From a checkpoint of a small mixture-of-experts model trained on Wikipedia: vocabulary 16384.
Below are experts of layer 8 (counted from 0) of a mixture-of-experts language model. Rows are named router (the router's row for the expert), gate (a neuron's input weights, with its number), up (a neuron's input weights, with its number), down (a neuron's output weights, with its number) and show model dimensions 96-191. Each number is 200 + 20 x the weight over its row's rms, rounded and kept within 0 to 999.
Before each expert's rows: a language model's description of what the expert responds to. This comes from a sample of Wikipedia text that the model never trained on.

# expert 4
What it handles: First capital-letter piece of a proper name split into pieces, mostly after a first name or preposition, e.g. St-abler, Os-awa, New York.
router,153,196,195,179,210,157,200,199,181,217,178,207,187,173,158,193,177,204,196,231,191,202,239,224,180,216,182,238,224,183,204,163,232,199,186,225,210,250,174,204,223,200,187,201,230,213,177,225,240,228,171,235,214,180,184,162,193,201,226,219,223,197,178,225,205,199,182,203,185,241,201,201,222,200,166,220,202,188,244,224,234,171,221,233,198,190,180,196,217,190,189,182,176,222,185,203
gate3,170,212,211,213,206,233,179,212,205,213,184,213,172,239,205,210,222,192,169,181,193,193,212,197,199,208,203,204,190,224,221,208,189,157,189,213,194,208,190,188,207,221,173,197,170,215,235,209,237,193,206,184,186,217,215,197,183,205,206,200,180,193,194,205,179,199,249,204,233,210,197,193,226,204,168,272,156,174,198,230,192,177,241,208,170,183,197,179,216,201,186,227,219,218,208,186
up3,186,205,194,235,170,210,208,185,218,198,191,201,195,212,203,199,185,194,188,186,184,195,205,202,180,182,192,192,215,194,202,182,211,171,199,212,194,196,210,189,198,205,207,200,216,184,219,237,193,155,206,172,202,186,161,206,172,255,181,202,202,215,206,202,188,178,199,130,221,201,197,151,222,192,231,202,203,183,195,216,205,192,183,216,203,191,196,156,172,197,213,198,197,228,182,190
down3,183,195,180,197,167,218,177,176,216,200,166,150,199,204,200,187,212,190,185,183,191,170,182,215,198,208,232,212,177,254,192,192,209,216,187,181,183,185,183,197,214,207,190,201,199,196,227,232,224,221,148,195,204,204,217,202,199,156,208,186,246,205,204,208,204,191,190,217,215,170,173,209,231,190,203,209,199,241,195,213,219,176,207,203,212,214,175,201,183,245,212,253,218,197,173,192
gate4,187,208,194,176,218,228,213,206,166,201,167,199,205,188,213,196,206,196,184,230,226,201,185,185,192,232,195,185,199,204,167,224,192,214,169,192,242,236,185,179,227,238,176,182,195,220,177,211,203,197,197,196,208,197,200,199,227,194,167,216,214,210,229,194,187,208,216,189,205,193,200,188,200,234,188,221,184,189,191,194,214,236,173,174,225,189,161,169,181,189,221,196,222,209,202,217
up4,187,168,160,175,220,207,224,188,210,235,227,221,180,191,166,182,193,192,205,214,235,209,202,157,172,221,176,174,208,182,204,212,198,201,207,215,234,240,211,214,212,216,166,181,201,194,169,218,203,223,205,203,188,210,170,192,235,199,152,202,216,222,257,191,177,168,211,211,186,199,207,208,199,215,193,182,203,208,232,188,222,204,212,178,196,211,184,171,192,188,221,187,192,171,193,225
down4,180,168,200,183,213,232,189,224,216,218,216,163,217,175,209,238,207,189,213,220,226,224,212,175,170,205,225,201,195,205,184,191,208,185,183,186,210,208,200,218,178,203,193,206,205,181,191,199,207,190,192,169,215,236,198,199,236,193,197,155,231,215,176,215,196,225,211,215,215,231,195,211,216,217,184,196,216,206,185,194,196,191,183,187,207,196,202,206,179,182,164,208,184,234,178,195
gate5,182,183,214,216,200,222,189,215,201,193,204,197,202,246,166,190,213,214,235,219,202,203,226,204,217,236,177,206,183,190,181,236,232,179,251,201,194,226,219,226,209,233,219,187,216,206,170,217,200,196,214,217,181,194,186,174,167,202,187,195,229,196,214,207,186,173,234,179,169,231,177,205,148,194,203,192,168,228,179,196,217,190,170,186,215,182,201,171,202,180,207,198,183,202,204,174
up5,212,215,217,202,184,206,211,189,204,190,186,161,223,195,188,236,184,220,212,198,213,188,197,204,180,211,179,244,201,185,202,232,173,203,207,176,186,188,201,201,182,234,192,189,205,239,222,226,191,221,209,229,174,232,220,224,236,188,207,209,198,197,198,234,144,214,226,226,185,197,195,189,198,169,206,231,204,179,160,212,192,198,202,203,224,217,156,208,208,207,203,194,198,231,163,213
down5,157,173,199,185,202,193,211,224,203,188,211,218,189,210,183,194,213,226,187,186,212,195,208,234,201,181,223,202,220,207,196,214,199,213,194,168,201,232,206,170,212,204,185,205,201,217,224,204,163,190,163,230,203,209,191,209,224,190,229,194,193,205,218,184,234,211,215,199,175,173,197,202,204,232,172,199,219,211,171,212,188,225,188,219,196,202,212,186,236,184,203,234,176,203,202,211
gate6,241,220,189,206,244,208,166,220,192,219,196,214,207,233,193,204,183,194,221,197,165,192,172,197,183,174,206,166,192,186,184,201,208,155,214,202,189,246,194,219,204,201,193,197,183,254,186,197,226,204,196,230,197,211,221,181,196,178,189,172,179,164,180,213,214,176,193,234,174,199,208,211,185,195,235,237,211,201,214,211,189,162,209,176,206,174,205,173,177,211,195,213,206,238,203,231
up6,213,177,202,186,146,197,180,220,193,229,180,198,179,220,241,204,208,203,206,194,188,206,200,230,165,218,228,195,181,195,202,198,224,207,212,191,214,202,209,176,174,201,187,230,218,205,198,185,221,190,207,205,201,184,205,220,216,190,186,194,168,227,216,216,184,190,189,198,195,177,188,199,189,209,152,220,205,192,202,197,199,226,218,209,212,188,195,240,217,221,205,169,208,194,248,193
down6,216,236,205,231,181,183,192,205,185,181,217,190,193,147,194,200,224,192,215,217,183,181,219,163,174,181,187,211,213,188,218,152,208,210,198,207,214,219,178,199,219,200,200,205,224,221,217,185,233,183,207,203,210,192,201,180,207,200,203,190,183,181,185,201,217,195,227,192,216,165,194,166,245,171,203,222,196,197,176,226,190,199,210,219,184,195,197,204,200,215,210,182,223,223,177,182
gate7,193,191,185,213,203,202,205,202,175,198,196,178,198,191,190,180,182,203,178,212,197,213,178,198,175,162,154,214,168,179,202,176,217,179,169,205,206,171,215,213,191,223,211,211,184,212,197,205,216,183,194,147,199,210,202,210,180,223,203,211,181,179,177,198,175,195,174,244,191,220,223,206,211,168,174,214,202,180,213,218,194,161,199,206,181,199,255,206,212,206,157,169,254,176,204,215
up7,211,172,203,196,189,198,208,237,223,161,204,241,208,213,191,219,200,201,209,166,201,195,227,178,238,214,199,202,199,190,141,184,209,203,204,215,187,185,178,193,196,208,222,179,201,215,223,185,195,158,201,208,197,195,202,170,166,175,182,190,227,201,202,184,249,185,191,203,192,210,197,188,200,227,211,218,233,189,215,193,209,217,188,200,194,223,186,185,169,190,230,203,176,198,201,215
down7,155,185,202,199,200,187,180,134,207,178,231,190,224,212,206,200,195,213,230,225,203,166,211,202,248,202,175,204,190,196,222,204,198,172,184,177,196,227,197,193,208,166,197,206,200,225,209,157,197,187,232,199,209,222,146,192,199,235,156,205,225,206,222,201,189,226,227,176,210,194,210,201,211,218,266,214,193,209,182,189,196,201,206,212,212,142,179,192,175,213,183,189,188,208,190,199
gate8,233,213,220,199,230,192,186,187,202,248,195,214,205,218,222,183,192,233,183,186,199,191,210,195,200,185,217,214,200,166,187,194,176,217,219,205,200,236,178,182,202,236,248,173,199,186,185,225,202,199,206,211,159,185,197,226,177,236,186,202,206,193,158,214,192,204,187,190,173,188,188,197,195,208,213,223,155,204,200,200,167,182,189,219,215,218,227,164,201,234,200,193,219,210,229,200
up8,208,209,214,192,204,194,207,232,217,208,195,168,178,208,186,202,203,221,161,188,222,186,206,165,204,205,185,180,158,211,182,187,174,218,204,186,197,225,182,205,169,248,229,204,235,168,201,229,185,217,207,243,174,160,182,202,201,189,224,213,196,185,192,229,180,209,204,159,167,189,180,235,195,212,192,239,182,221,158,224,184,222,219,255,197,257,191,171,199,202,231,211,201,200,202,189
down8,181,208,201,214,268,170,198,185,202,221,187,187,248,193,227,200,207,221,227,196,175,180,219,189,186,202,223,225,223,209,177,235,185,181,223,198,200,152,260,184,187,170,205,219,184,174,182,194,221,222,166,209,185,176,209,176,184,183,207,199,215,204,185,187,219,176,229,199,198,240,191,215,175,212,182,214,209,174,187,169,197,175,170,176,211,212,194,220,162,219,213,195,200,203,212,226
gate9,194,213,216,193,207,190,229,168,190,210,209,208,160,215,228,215,188,153,195,211,210,205,196,230,239,220,213,189,204,231,174,174,237,153,186,195,202,200,203,219,204,174,202,224,178,190,156,187,192,190,197,239,231,212,216,244,199,207,217,206,211,197,201,225,195,190,209,157,202,194,168,204,238,165,194,194,210,153,217,189,227,164,194,223,207,212,202,177,190,207,202,213,224,212,225,178
up9,186,211,204,213,204,210,266,183,205,194,215,223,214,195,201,208,219,225,163,186,212,192,219,206,175,205,229,185,194,175,200,185,172,180,216,201,199,200,181,215,254,220,228,156,224,185,191,218,202,182,200,172,197,224,227,203,210,211,235,201,201,193,201,240,227,188,220,235,196,207,204,177,181,225,211,212,213,180,202,235,175,192,201,201,231,230,191,156,166,205,193,177,197,174,191,207
down9,215,179,170,182,209,196,183,211,218,208,164,176,225,190,215,198,186,171,199,203,205,219,201,156,184,225,189,189,234,266,168,186,195,226,214,185,172,192,211,187,218,187,214,228,219,198,200,171,197,189,218,211,190,200,182,202,226,198,183,236,208,237,197,192,183,173,215,226,231,201,207,197,197,213,199,230,220,221,191,195,224,196,208,193,179,214,244,164,228,209,175,192,175,179,198,187

# expert 15
What it handles: Cell separators at row starts or between numbers, list dashes, and infobox field labels, such as |, -, Elevation:, Coordinates:.
router,193,210,188,205,232,232,204,182,180,199,207,186,167,196,180,220,189,168,177,213,202,194,226,174,207,174,189,178,208,171,183,175,238,187,164,178,172,206,196,218,228,199,183,178,221,189,195,197,187,206,193,205,183,191,179,172,165,211,192,209,206,186,216,195,201,207,192,166,188,230,208,195,192,200,194,196,196,216,216,241,212,204,212,204,209,179,227,229,193,190,205,184,156,205,203,157
gate0,205,157,205,217,206,204,214,155,233,211,217,199,209,209,177,213,229,176,191,199,177,207,214,227,186,187,173,174,172,166,201,224,153,169,186,182,194,175,181,158,224,169,176,177,207,177,173,208,157,227,185,188,217,239,206,179,179,204,188,163,197,220,184,236,175,243,164,249,209,193,191,199,197,195,228,182,181,194,226,236,171,214,192,196,201,179,175,186,190,211,210,166,183,185,214,227
up0,206,177,215,223,237,213,215,178,225,207,210,192,208,213,218,211,200,182,193,197,169,199,220,172,206,247,200,191,172,177,173,254,169,195,153,180,218,175,200,163,243,207,146,192,216,184,189,194,184,218,182,176,195,250,234,205,205,203,206,199,207,222,177,214,147,215,190,223,198,196,201,200,190,185,211,188,176,210,214,213,175,194,207,198,232,191,186,222,186,190,246,233,203,231,202,150
down0,211,178,211,214,191,194,199,217,201,196,169,176,198,218,201,192,255,221,226,228,237,255,205,208,217,194,206,240,160,233,208,192,220,204,176,220,238,177,202,212,156,187,182,204,204,227,188,196,238,215,245,198,191,208,181,202,189,235,205,203,243,205,188,224,186,186,199,205,193,158,172,191,160,210,188,207,212,206,185,228,191,194,173,183,188,195,223,194,223,208,203,205,206,179,194,214
gate1,199,218,180,200,208,219,178,203,183,169,205,241,204,194,184,200,207,206,205,182,178,201,191,195,190,225,198,225,182,193,194,176,212,175,192,181,224,178,238,190,147,168,196,230,192,223,204,175,219,174,197,231,198,195,172,210,183,194,196,226,213,182,205,202,232,207,203,191,179,186,191,194,160,232,185,200,183,216,204,192,199,196,212,164,216,248,204,185,229,182,201,237,235,192,176,197
up1,214,211,213,224,223,206,192,174,196,204,242,207,225,214,192,174,168,227,183,223,163,210,207,196,188,257,202,193,235,163,200,227,199,193,156,225,189,224,214,240,164,184,200,166,213,209,205,202,174,197,197,176,208,220,191,201,206,204,187,189,166,188,186,225,184,200,182,193,192,215,198,211,185,164,184,171,227,183,213,158,184,226,187,209,196,177,235,205,194,211,181,219,210,186,200,216
down1,185,197,185,210,204,191,216,191,219,223,196,199,219,171,204,209,205,219,184,234,216,237,207,181,229,239,226,162,177,217,233,213,205,198,221,221,167,159,194,185,225,223,224,173,140,181,169,198,201,228,184,204,187,176,191,209,189,195,181,181,214,206,183,172,191,241,216,213,185,211,230,206,201,215,180,178,191,208,199,197,195,206,191,211,201,199,216,210,205,164,217,213,212,198,182,241
gate2,243,170,234,213,219,185,238,213,228,206,218,182,167,193,191,215,162,228,190,212,184,200,183,191,215,194,189,198,214,185,226,233,182,195,196,182,207,186,170,194,231,204,203,168,185,192,174,207,181,209,190,168,222,237,173,196,224,216,184,194,190,178,218,164,199,189,247,190,196,217,200,202,189,187,203,197,200,201,202,192,163,214,180,194,185,209,182,222,218,203,209,194,202,205,205,219
up2,172,194,177,159,195,238,170,191,213,187,176,203,233,190,202,210,187,209,245,201,205,181,178,201,208,200,214,176,181,195,213,194,203,226,203,219,199,172,223,204,148,202,182,184,178,184,246,175,179,232,205,222,225,232,216,188,166,203,190,184,180,216,209,195,227,170,208,217,230,207,178,205,170,225,211,174,203,219,211,180,179,247,222,190,186,195,218,170,218,195,177,216,203,225,187,164
down2,177,186,221,191,177,196,185,221,203,165,214,206,199,206,214,199,199,184,206,211,210,195,205,195,187,172,205,216,179,232,236,193,217,206,191,185,221,181,211,211,190,177,160,209,191,193,238,170,193,213,183,206,275,211,189,216,201,177,201,187,194,223,209,203,214,209,228,209,225,204,196,204,208,223,213,206,205,225,192,192,205,209,193,182,180,196,204,252,205,190,195,230,174,194,218,197
gate3,163,198,178,226,205,193,204,202,191,231,207,194,176,182,212,205,212,192,185,188,188,203,179,183,213,205,202,180,207,188,227,224,221,185,203,208,212,183,193,206,205,202,199,244,202,207,181,187,221,180,190,196,175,180,199,196,173,194,192,225,216,220,177,228,189,193,234,197,186,177,215,172,219,194,212,208,226,236,231,185,183,211,221,197,230,195,151,212,200,202,209,198,199,218,168,189
up3,197,248,225,184,145,200,211,218,203,249,179,197,193,203,147,217,178,196,186,202,220,195,214,204,170,220,186,200,214,182,188,179,204,177,187,187,167,203,166,228,213,216,162,198,182,211,181,228,198,211,185,188,198,226,225,191,200,193,186,181,173,208,192,175,201,173,225,191,212,221,188,207,210,226,199,253,203,176,214,216,164,195,206,207,211,196,209,243,177,184,189,195,193,198,201,191
down3,185,191,185,176,196,194,213,201,211,205,203,250,227,186,215,203,179,223,157,175,224,169,190,205,231,214,216,169,186,220,193,199,218,171,186,231,211,148,210,219,197,219,185,182,213,225,204,197,195,218,151,201,184,192,215,186,195,226,190,168,217,185,187,200,176,205,203,213,182,219,220,198,184,210,183,204,168,170,168,183,247,195,191,208,195,229,179,181,232,183,200,158,206,190,177,200
gate4,189,161,163,195,208,218,195,199,169,185,231,203,194,175,163,192,188,211,206,179,189,192,173,191,189,198,208,180,236,188,207,215,185,245,191,182,179,199,184,197,192,210,248,185,209,197,212,216,201,204,193,215,176,168,188,202,171,220,163,232,203,196,202,203,247,203,174,170,191,209,212,225,172,202,206,196,194,219,179,187,192,192,189,223,206,227,181,221,191,184,196,203,198,209,201,241
up4,207,232,209,211,186,184,218,171,192,179,169,227,214,200,226,213,215,188,183,208,208,199,203,183,211,178,214,212,182,220,231,202,203,185,218,237,215,190,200,216,208,178,198,204,198,190,199,226,203,247,202,189,215,221,196,195,230,211,219,172,207,224,173,214,163,186,223,211,227,188,201,177,186,183,201,171,224,172,194,203,184,212,204,193,175,183,181,186,228,214,167,190,196,175,175,137
down4,161,210,163,195,195,189,180,194,214,203,168,226,185,208,209,154,166,219,188,206,201,213,220,155,192,190,199,235,208,208,225,187,182,189,244,203,204,181,193,203,194,249,212,189,230,162,238,223,202,180,223,197,177,240,201,209,153,185,199,176,195,220,166,183,184,192,183,215,191,206,169,224,198,230,200,195,185,193,245,213,206,213,219,176,212,204,199,207,207,185,201,191,164,189,181,190
gate5,218,186,172,181,167,228,194,219,210,188,193,217,217,175,176,193,184,182,217,201,170,199,170,199,186,186,214,219,181,225,219,196,204,177,215,184,224,183,216,159,216,238,215,189,170,214,188,243,193,200,190,218,189,230,224,239,141,168,201,208,172,185,171,238,178,221,190,225,199,206,245,176,191,188,216,209,163,166,212,189,201,203,209,215,197,166,153,228,200,205,198,190,188,180,195,196
up5,182,172,176,182,171,212,235,204,185,198,197,191,160,191,235,168,202,156,239,221,213,205,179,184,214,189,190,225,207,170,206,211,223,169,206,214,201,202,195,202,188,191,197,202,199,193,202,210,163,193,215,206,191,170,207,182,179,180,198,193,194,178,187,216,202,197,182,233,209,193,193,184,195,240,203,212,206,202,213,249,221,222,189,208,227,207,214,217,165,211,219,225,219,198,219,219
down5,177,209,232,168,155,201,199,207,189,166,198,182,184,166,196,176,188,217,195,210,192,178,196,228,164,174,194,198,181,195,204,209,159,185,195,232,185,200,204,215,179,192,167,211,227,205,202,182,134,219,181,179,168,211,151,194,207,190,198,183,199,179,200,186,208,170,186,199,196,214,170,212,186,210,188,220,184,194,187,231,217,166,221,197,193,183,220,210,194,223,142,210,192,183,202,187
gate6,210,224,221,163,215,225,238,227,233,214,217,191,204,222,198,185,201,220,206,180,183,183,204,189,188,188,184,179,217,170,185,197,199,196,211,231,228,190,186,221,178,190,189,199,212,185,165,173,191,174,193,215,188,188,191,169,157,191,212,207,172,194,217,221,247,218,195,249,196,183,221,233,192,245,213,195,210,161,204,189,224,197,209,213,191,234,182,175,201,195,191,195,214,189,194,198
up6,200,180,212,215,200,214,221,208,232,164,233,178,199,194,209,189,196,192,196,230,184,209,171,235,173,184,246,189,217,184,186,200,222,196,175,183,218,165,210,171,213,152,235,187,241,228,190,176,197,190,199,203,182,186,172,204,214,202,186,202,189,201,214,213,190,165,174,202,202,228,203,175,190,192,177,171,215,195,240,183,195,210,209,160,218,162,188,199,195,206,178,189,181,223,210,194
down6,211,198,218,212,206,181,215,215,224,199,188,166,208,165,217,174,231,195,206,191,144,232,206,198,199,222,215,185,205,243,160,171,221,206,230,205,199,200,202,213,208,197,183,180,183,216,217,203,207,186,202,208,176,218,216,209,191,201,203,197,235,186,193,178,213,219,169,189,210,186,168,226,201,206,213,230,203,214,204,198,236,211,181,189,163,213,207,191,205,199,219,217,212,198,201,197

# expert 2
What it handles: Opening fragments of longer words such as d, n, inter, dis, pre (abdomen, necks), plus line breaks ending list items and table rows.
router,174,236,219,210,243,189,220,218,165,209,183,186,162,158,172,205,201,173,225,207,212,153,215,222,216,196,185,191,212,206,194,205,189,151,183,211,169,220,210,230,198,211,205,219,206,188,219,226,204,212,188,211,179,185,190,190,184,196,188,230,175,202,175,204,222,194,184,182,187,227,201,184,202,195,208,201,183,201,209,206,201,195,210,238,220,203,203,191,236,183,218,239,182,217,180,223
gate3,231,201,200,185,202,212,191,240,189,188,184,190,214,175,208,213,187,189,177,203,220,192,201,200,186,207,188,189,172,202,213,226,221,215,210,220,183,178,186,185,220,191,211,185,210,205,220,224,163,236,199,188,216,191,205,221,181,176,192,211,222,205,170,200,248,224,205,219,205,195,198,175,161,194,213,201,199,227,204,223,225,166,194,203,172,249,195,212,189,218,188,183,215,217,183,192
up3,212,229,191,224,195,199,221,175,191,202,207,183,177,164,191,204,213,152,222,231,192,200,192,190,221,219,210,199,207,225,222,212,214,201,207,141,171,175,189,219,185,180,213,215,176,188,208,232,252,219,196,189,192,211,187,180,176,221,207,198,212,181,199,194,226,169,195,178,187,217,225,183,204,220,203,240,216,200,216,200,204,204,187,199,216,182,211,189,176,253,173,198,243,199,225,202
down3,218,194,217,206,184,211,207,177,217,215,195,177,207,237,202,222,194,234,176,215,223,224,227,191,181,187,201,198,186,210,232,231,218,201,244,196,200,217,176,174,205,202,214,177,190,199,240,184,198,190,188,229,187,197,214,196,244,198,200,254,201,187,166,193,170,237,187,216,194,197,165,207,214,189,213,211,241,183,223,226,206,195,187,182,221,191,177,201,181,229,195,213,217,227,189,221
gate4,217,188,214,186,184,203,224,216,195,187,189,179,179,167,193,188,205,190,196,229,201,207,158,206,206,212,202,179,190,207,202,236,198,189,201,220,214,182,203,197,191,206,208,201,229,188,227,218,209,204,203,240,176,199,212,178,202,224,189,181,224,189,197,191,227,163,205,197,221,208,184,206,193,203,214,131,194,192,214,203,179,208,161,182,211,188,178,193,177,182,221,197,224,215,226,218
up4,211,188,211,186,199,158,161,200,172,229,220,219,207,204,214,204,207,211,241,167,194,190,208,202,217,160,200,211,188,214,187,227,209,213,198,157,210,218,195,204,195,195,184,199,193,219,179,216,216,243,204,182,193,182,165,227,210,198,220,220,205,219,208,181,225,191,200,244,166,186,203,184,203,178,183,203,206,181,186,198,208,202,233,220,215,175,225,199,227,195,209,183,205,200,161,205
down4,204,202,230,211,192,180,214,225,214,226,206,196,217,229,177,170,199,161,215,215,201,199,206,218,184,173,217,186,195,197,198,209,180,180,201,177,199,227,214,174,168,213,194,205,182,197,156,238,198,164,220,191,212,189,167,213,193,173,202,205,183,205,243,201,208,219,192,191,142,156,191,241,182,206,199,230,199,186,216,216,184,187,182,214,189,174,203,197,188,210,175,186,237,184,135,157
gate5,178,239,191,169,224,205,184,194,183,176,205,219,214,207,168,208,210,175,174,212,186,202,199,208,205,219,227,174,208,205,210,224,203,213,195,193,172,186,218,199,202,188,198,208,212,230,186,177,149,212,206,216,222,183,227,222,167,183,194,223,200,218,197,210,214,233,234,207,232,173,238,213,241,233,184,196,206,188,210,219,222,171,241,212,230,253,234,214,199,174,236,182,215,215,213,208
up5,219,215,203,203,198,217,207,185,213,145,184,236,185,186,185,171,205,197,170,186,210,203,193,208,194,190,193,210,214,172,195,214,185,169,189,191,203,194,182,221,189,218,211,197,218,209,199,179,190,225,206,211,207,199,204,184,218,179,222,232,220,226,190,168,189,219,223,221,192,198,216,182,197,205,204,192,228,191,228,184,176,170,213,200,200,205,207,202,190,180,165,166,214,208,183,201
down5,209,198,219,225,165,209,171,213,218,217,195,199,167,181,199,202,228,184,175,202,197,177,208,205,225,192,214,192,218,177,236,217,190,190,218,171,207,215,182,192,196,173,171,240,218,207,179,201,214,267,211,207,190,201,203,216,220,209,175,180,175,174,204,190,192,186,203,204,209,180,177,182,223,215,235,180,213,176,216,164,189,226,174,204,193,207,230,193,204,188,193,217,196,213,224,222
gate6,239,241,192,212,212,197,184,227,236,216,232,208,166,200,200,235,185,182,214,198,196,191,207,220,155,185,204,189,202,168,215,175,177,178,201,204,197,223,192,213,209,227,215,193,216,172,204,206,199,216,203,184,234,224,200,241,189,186,209,224,228,194,177,190,200,207,217,231,173,194,211,183,189,202,201,196,179,182,184,205,196,213,195,190,195,195,207,215,190,206,193,186,183,197,200,203
up6,242,202,211,188,219,223,196,206,210,138,201,235,159,205,240,219,223,192,214,199,202,191,201,203,201,233,190,165,232,193,209,183,193,172,218,159,195,222,190,164,164,220,226,179,191,183,181,226,201,197,209,224,169,198,178,189,224,173,210,200,205,190,207,211,194,212,196,192,195,208,212,171,210,231,205,230,189,187,158,151,215,196,192,190,165,214,200,192,204,153,172,197,188,214,200,181
down6,209,194,187,159,156,239,209,170,210,231,203,188,180,203,183,225,176,186,184,191,203,193,192,153,162,203,182,219,176,199,207,224,214,211,216,189,217,211,194,229,183,236,171,205,175,221,199,209,252,179,181,243,226,199,214,188,182,199,227,203,168,216,198,180,171,194,190,167,204,197,213,221,207,213,180,219,200,229,173,204,210,189,173,199,209,187,188,199,214,202,165,214,182,197,198,216
gate7,187,185,200,193,229,203,199,226,174,185,185,223,208,228,200,165,177,176,223,178,244,196,194,164,220,199,193,174,214,192,186,230,184,224,196,205,158,227,218,192,181,191,205,193,205,204,213,217,214,207,199,201,195,229,177,206,214,189,166,201,177,199,216,226,222,174,183,214,179,203,193,183,202,220,191,212,198,213,188,196,205,201,173,198,210,172,160,193,205,183,186,216,192,190,255,237
up7,201,222,195,252,180,195,189,202,188,170,238,195,195,230,235,204,199,225,224,212,175,212,191,196,188,213,191,198,202,180,194,163,226,237,191,192,195,191,218,230,221,210,190,212,202,185,190,212,198,217,204,220,207,189,205,191,190,212,208,164,199,150,209,213,177,216,199,200,155,180,171,203,199,202,164,195,192,202,227,218,189,189,205,202,172,214,207,173,204,177,187,195,208,234,159,207
down7,209,198,155,214,213,199,201,250,163,194,216,177,241,195,187,220,129,210,188,186,199,214,175,242,180,209,182,230,180,192,173,185,188,185,196,214,199,192,178,248,228,184,211,198,198,226,207,181,195,203,223,236,182,207,194,193,221,195,208,198,199,197,193,211,177,187,198,209,181,205,229,193,207,153,203,213,224,219,216,176,246,200,191,216,219,194,196,177,169,185,199,255,184,184,198,185
gate8,211,185,183,151,199,165,243,200,202,156,172,163,207,233,213,169,211,227,203,155,202,188,202,184,212,203,186,222,188,207,222,196,170,190,230,176,211,209,242,167,151,230,249,160,211,212,177,191,218,225,199,225,196,221,215,263,146,190,168,227,201,233,219,181,192,202,238,201,183,196,179,208,165,209,195,180,186,164,209,195,188,218,198,204,239,223,175,246,180,193,210,219,238,191,193,224
up8,149,197,210,155,194,191,211,153,204,201,184,210,183,204,213,178,200,179,217,193,168,212,204,176,194,198,209,227,209,208,193,222,233,250,165,233,210,193,207,180,183,186,211,178,212,224,222,226,208,204,197,201,220,192,234,179,193,193,210,179,204,175,195,189,209,163,226,191,177,205,219,209,222,222,194,162,215,181,209,167,217,199,194,204,193,171,203,202,219,180,174,190,190,198,184,187
down8,198,186,212,182,178,198,189,218,149,213,209,183,193,181,209,210,233,225,185,204,183,202,212,195,193,218,222,211,201,197,189,161,188,206,176,219,163,209,198,203,209,211,187,204,170,231,187,220,208,191,156,172,230,194,190,212,227,164,191,163,201,159,223,229,178,191,197,180,200,218,203,186,198,164,223,206,221,187,207,219,210,179,208,188,187,200,205,178,183,223,195,193,236,201,183,188
gate9,169,202,181,195,237,237,203,223,236,199,164,219,190,184,190,172,230,195,208,192,185,195,258,210,178,229,179,213,234,184,225,196,190,183,211,210,138,217,203,181,189,218,173,170,182,211,223,169,184,160,202,210,196,188,212,226,187,221,237,198,166,196,188,224,195,215,208,227,178,170,207,209,194,224,249,191,179,214,215,195,212,191,172,207,195,185,197,174,182,188,225,219,218,166,194,210
up9,182,223,193,237,157,207,199,176,219,210,177,205,199,199,175,196,209,233,223,243,213,192,168,201,204,209,240,193,137,185,186,221,156,197,187,215,233,201,182,164,173,221,243,206,211,191,183,199,229,200,200,197,192,191,198,193,196,213,235,203,193,179,189,188,173,200,205,211,241,203,206,179,177,215,205,201,215,191,227,183,215,188,209,198,220,207,176,213,199,219,195,224,175,211,210,207
down9,195,173,169,233,198,238,182,215,224,197,202,210,210,233,212,207,186,192,185,186,223,201,182,210,211,191,189,237,170,167,190,219,192,240,216,214,218,200,219,195,183,206,204,206,238,196,208,198,194,226,166,209,224,187,191,183,178,195,189,192,201,175,202,224,215,227,224,188,186,218,210,200,224,202,191,223,220,214,222,209,199,218,219,201,217,223,182,188,194,215,213,199,190,190,169,216